{
  "n_layer": 11,
  "d_model": 192,
  "n_experts": 8,
  "experts_per_token": 1,
  "d_expert": 512,
  "d_shared_expert": 0,
  "activation": "swiglu",
  "moe_layers": [1, 2, 3, 4, 5, 6, 7, 8, 9, 10],
  "router_score": "softmax",
  "normalize_top_k": false,
  "routed_scale": 1.0,
  "balance_loss": 0.00163,
  "balance_bias": true,
  "router_noise": 0.05,
  "init_std_router": 0.0128,
  "lr_router": 0.0007,
  "vocab_size": 8192,
  "norm": "rmsnorm",
  "norm_eps": 1e-05,
  "tie_embeddings": false,
  "optimizer": "soap_variant",
  "lr": 0.00558,
  "beta1": 0.95,
  "beta2": 0.99,
  "grad_clip": 1.0,
  "batch_tokens": [32768, 65536, 131072],
  "seq_len": 768,
  "train_tokens": 371400000,
  "steps": 5595,
  "dataset": "wikipedia_en"
}
Below are experts of layer 4 (counted from 0) of a mixture-of-experts language model. Rows are named router (the router's row for the expert) and show model dimensions 0-191. Each number is 50 + 12 x the weight over its row's rms, rounded and kept within 0 to 99.
After each expert's rows: "mostly gets" lists some tokens that are sent to it at least half of the time. This comes from a sample of Wikipedia text that the model never trained on.

# expert 3
router:75 37 65 42 45 41 54 46 38 52 53 47 42 41 49 72 38 52 50 32 47 31 46 30 56 43 55 47 60 49 44 37 50 45 59 53 53 45 42 44 46 55 61 49 31 62 40 57 44 60 33 48 49 58 37 35 58 44 45 51 38 60 49 43 58 42 55 44 77 54 33 49 50 68 27 54 53 69 53 37 34 67 60 50 43 47 55 60 66 51 58 66 39 61 69 37 34 53 50 49 49 59 37 29 34 22 39 38 70 78 55 78 32 49 53 63 44 48 40 63 52 59 56 65 31 37 43 65 45 68 53 41 64 31 42 55 44 63 43 44 32 63 56 52 48 62 45 24 44 41 42 55 52 65 65 57 50 48 39 32 49 40 45 55 40 19 49 58 45 67 54 68 39 60 66 31 58 56 49 37 22 72 31 47 29 65 26 56 49 52 70 30
mostly gets: " 2", " are", " were", " 3", " two", " also"

# expert 5
router:46 53 40 64 67 60 60 27 45 63 48 71 40 60 65 56 50 34 38 69 30 53 48 69 47 60 48 42 62 29 60 70 45 71 52 45 49 61 32 44 39 38 39 43 53 44 32 29 65 43 30 61 57 40 58 43 62 51 55 59 58 62 64 73 38 60 46 59 49 43 68 55 64 38 49 57 49 45 45 62 52 19 41 47 42 38 61 53 51 48 50 42 38 34 17 27 41 43 47 33 61 50 44 47 55 49 53 23 38 45 53 31 48 41 22 51 45 37 49 26 52 56 47 75 59 71 58 53 52 52 56 53 60 31 45 54 63 26 45 41 44 60 59 39 41 50 38 54 49 26 62 53 63 37 50 52 42 65 44 65 25 31 45 53 43 52 38 69 44 50 42 52 63 56 50 61 64 35 78 48 58 37 57 45 65 62 48 57 27 64 61 49
mostly gets: " found", " produced", "enti", " wrote", " reported", "log"

# expert 0
router:48 46 62 65 44 38 62 56 79 41 50 53 65 78 56 70 57 53 35 47 47 54 29 34 56 58 40 59 44 53 48 50 53 67 56 48 51 63 72 51 53 65 49 46 62 49 44 53 53 65 50 42 64 49 51 25 39 49 55 45 38 34 34 46 58 51 30 44 55 37 56 36 44 70 65 47 40 44 59 59 59 57 53 56 66 41 40 55 53 48 56 33 73 67 51 48 69 31 43 61 35 53 40 47 51 55 64 58 66 23 45 61 58 44 57 60 39 60 47 42 55 29 28 17 39 51 48 37 38 58 58 51 29 83 52 45 44 60 47 52 67 49 46 89 67 58 51 68 43 47 29 52 29 41 37 36 41 45 74 67 34 52 53 35 46 48 53 53 57 52 57 39 66 45 50 47 58 59 62 62 52 35 53 53 41 58 78 48 54 42 78 58
mostly gets: "|", " until", ";", " Animalia", " because", " but"

# expert 6
router:41 61 40 48 62 43 49 49 40 53 51 36 33 55 58 52 39 53 54 55 63 81 72 56 37 59 49 53 37 37 51 64 61 12 34 46 40 35 57 34 48 59 61 59 51 49 65 54 37 41 41 39 44 76 68 74 26 63 51 48 42 68 55 41 34 58 58 58 38 61 46 45 42 50 37 40 46 37 55 38 36 43 48 44 41 37 43 53 67 44 31 39 51 38 54 47 54 58 32 38 33 57 66 52 50 61 51 55 59 43 52 32 45 59 45 37 57 33 62 54 56 40 43 62 51 53 34 65 65 56 41 53 56 53 40 50 38 66 65 71 47 44 41 70 21 64 58 25 72 54 34 46 32 51 37 48 49 31 56 47 67 62 50 46 46 67 44 42 36 47 65 26 43 27 46 47 40 48 43 88 62 59 65 76 42 36 62 46 41 54 37 49
mostly gets: " Sam", " Bh", " Ka", " Chi", " Ram", " Ma"

# expert 7
router:34 77 24 38 47 72 46 59 39 64 36 55 76 36 34 49 66 32 62 44 45 50 60 47 50 36 58 39 62 64 56 33 40 67 59 27 35 53 30 54 46 56 27 46 47 28 47 64 33 66 54 26 44 54 48 43 53 19 38 65 49 42 40 48 54 56 35 71 48 41 39 47 42 44 55 61 42 50 60 62 69 48 41 49 45 55 39 40 25 57 54 42 40 40 62 54 35 60 49 72 57 47 51 64 49 58 59 51 47 57 48 54 61 60 62 61 51 73 37 52 58 49 59 61 61 46 52 43 48 29 61 57 21 68 66 35 77 34 57 53 53 48 40 50 53 65 65 41 57 59 59 51 76 47 64 49 38 50 32 66 55 60 59 59 65 55 49 61 74 35 49 46 55 55 66 30 48 72 48 51 48 61 40 41 35 39 42 45 32 37 42 48
mostly gets: "wood", "ford", "ley", "ö", "berg", "burg"

# expert 1
router:47 56 57 44 49 42 49 61 45 47 51 31 44 48 53 23 79 55 53 70 55 47 45 50 60 77 42 50 34 60 54 52 62 34 31 46 55 54 73 55 67 37 64 55 64 50 40 46 37 34 65 72 41 31 41 69 58 63 57 34 57 57 67 58 60 53 47 41 48 58 50 36 47 68 51 57 81 55 50 52 48 61 64 58 50 41 51 49 51 33 48 51 66 48 52 71 64 54 43 57 71 50 30 48 70 62 58 73 34 45 41 49 47 44 54 45 61 48 57 55 48 42 64 37 35 37 52 63 35 52 25 52 34 51 52 43 40 46 63 34 62 48 62 40 77 46 32 57 38 69 65 48 34 68 32 48 78 67 53 37 51 33 18 55 56 60 58 28 50 65 40 68 30 49 40 56 46 58 28 28 51 53 51 46 58 44 55 63 68 50 50 50
mostly gets: " M", " C", " B", " P", " R", " U"

# expert 4
router:42 47 41 31 31 43 60 51 55 53 70 49 60 44 57 39 45 51 54 32 64 49 51 60 43 45 69 60 44 44 32 29 64 26 51 69 55 63 50 72 52 40 76 47 36 67 72 46 62 43 67 49 70 67 59 50 51 53 58 49 49 24 42 59 40 51 67 36 47 57 57 59 64 16 57 48 52 43 21 59 62 54 53 61 57 69 57 25 58 52 51 57 58 60 46 51 52 61 61 61 37 40 66 61 34 45 30 57 45 46 49 32 29 51 46 30 60 64 63 56 31 52 37 31 62 59 61 37 43 46 67 47 57 43 65 68 59 57 38 55 64 51 37 42 37 27 57 61 40 70 59 61 60 55 77 61 44 54 60 38 46 54 63 42 42 58 35 41 48 48 52 45 44 64 52 76 37 30 57 52 44 56 52 38 61 40 34 52 63 56 27 41
mostly gets: " the", " The", "The", " a", " an", " his"

# expert 2
router:57 30 60 67 37 51 31 50 62 29 36 54 47 61 32 44 42 67 49 40 43 46 45 50 55 21 34 47 55 60 47 65 36 56 59 57 56 38 62 46 47 61 46 60 53 55 61 55 69 44 50 66 40 32 39 64 54 53 43 47 68 53 46 19 65 25 55 44 48 61 41 73 51 33 66 38 45 58 64 38 47 55 44 34 53 65 54 56 37 62 50 65 49 56 51 55 62 40 68 27 55 41 60 54 58 53 41 49 58 57 54 55 66 46 58 67 41 30 45 44 56 62 57 41 46 43 52 38 76 41 48 49 65 51 25 54 28 49 53 51 43 37 55 45 64 36 54 66 64 23 44 40 61 29 45 43 57 44 34 41 68 61 58 52 53 31 73 55 49 38 44 49 51 36 28 56 48 38 39 39 66 37 52 64 84 58 65 34 76 38 56 74
mostly gets: " co", " inter", " un", " res", " re", " comp"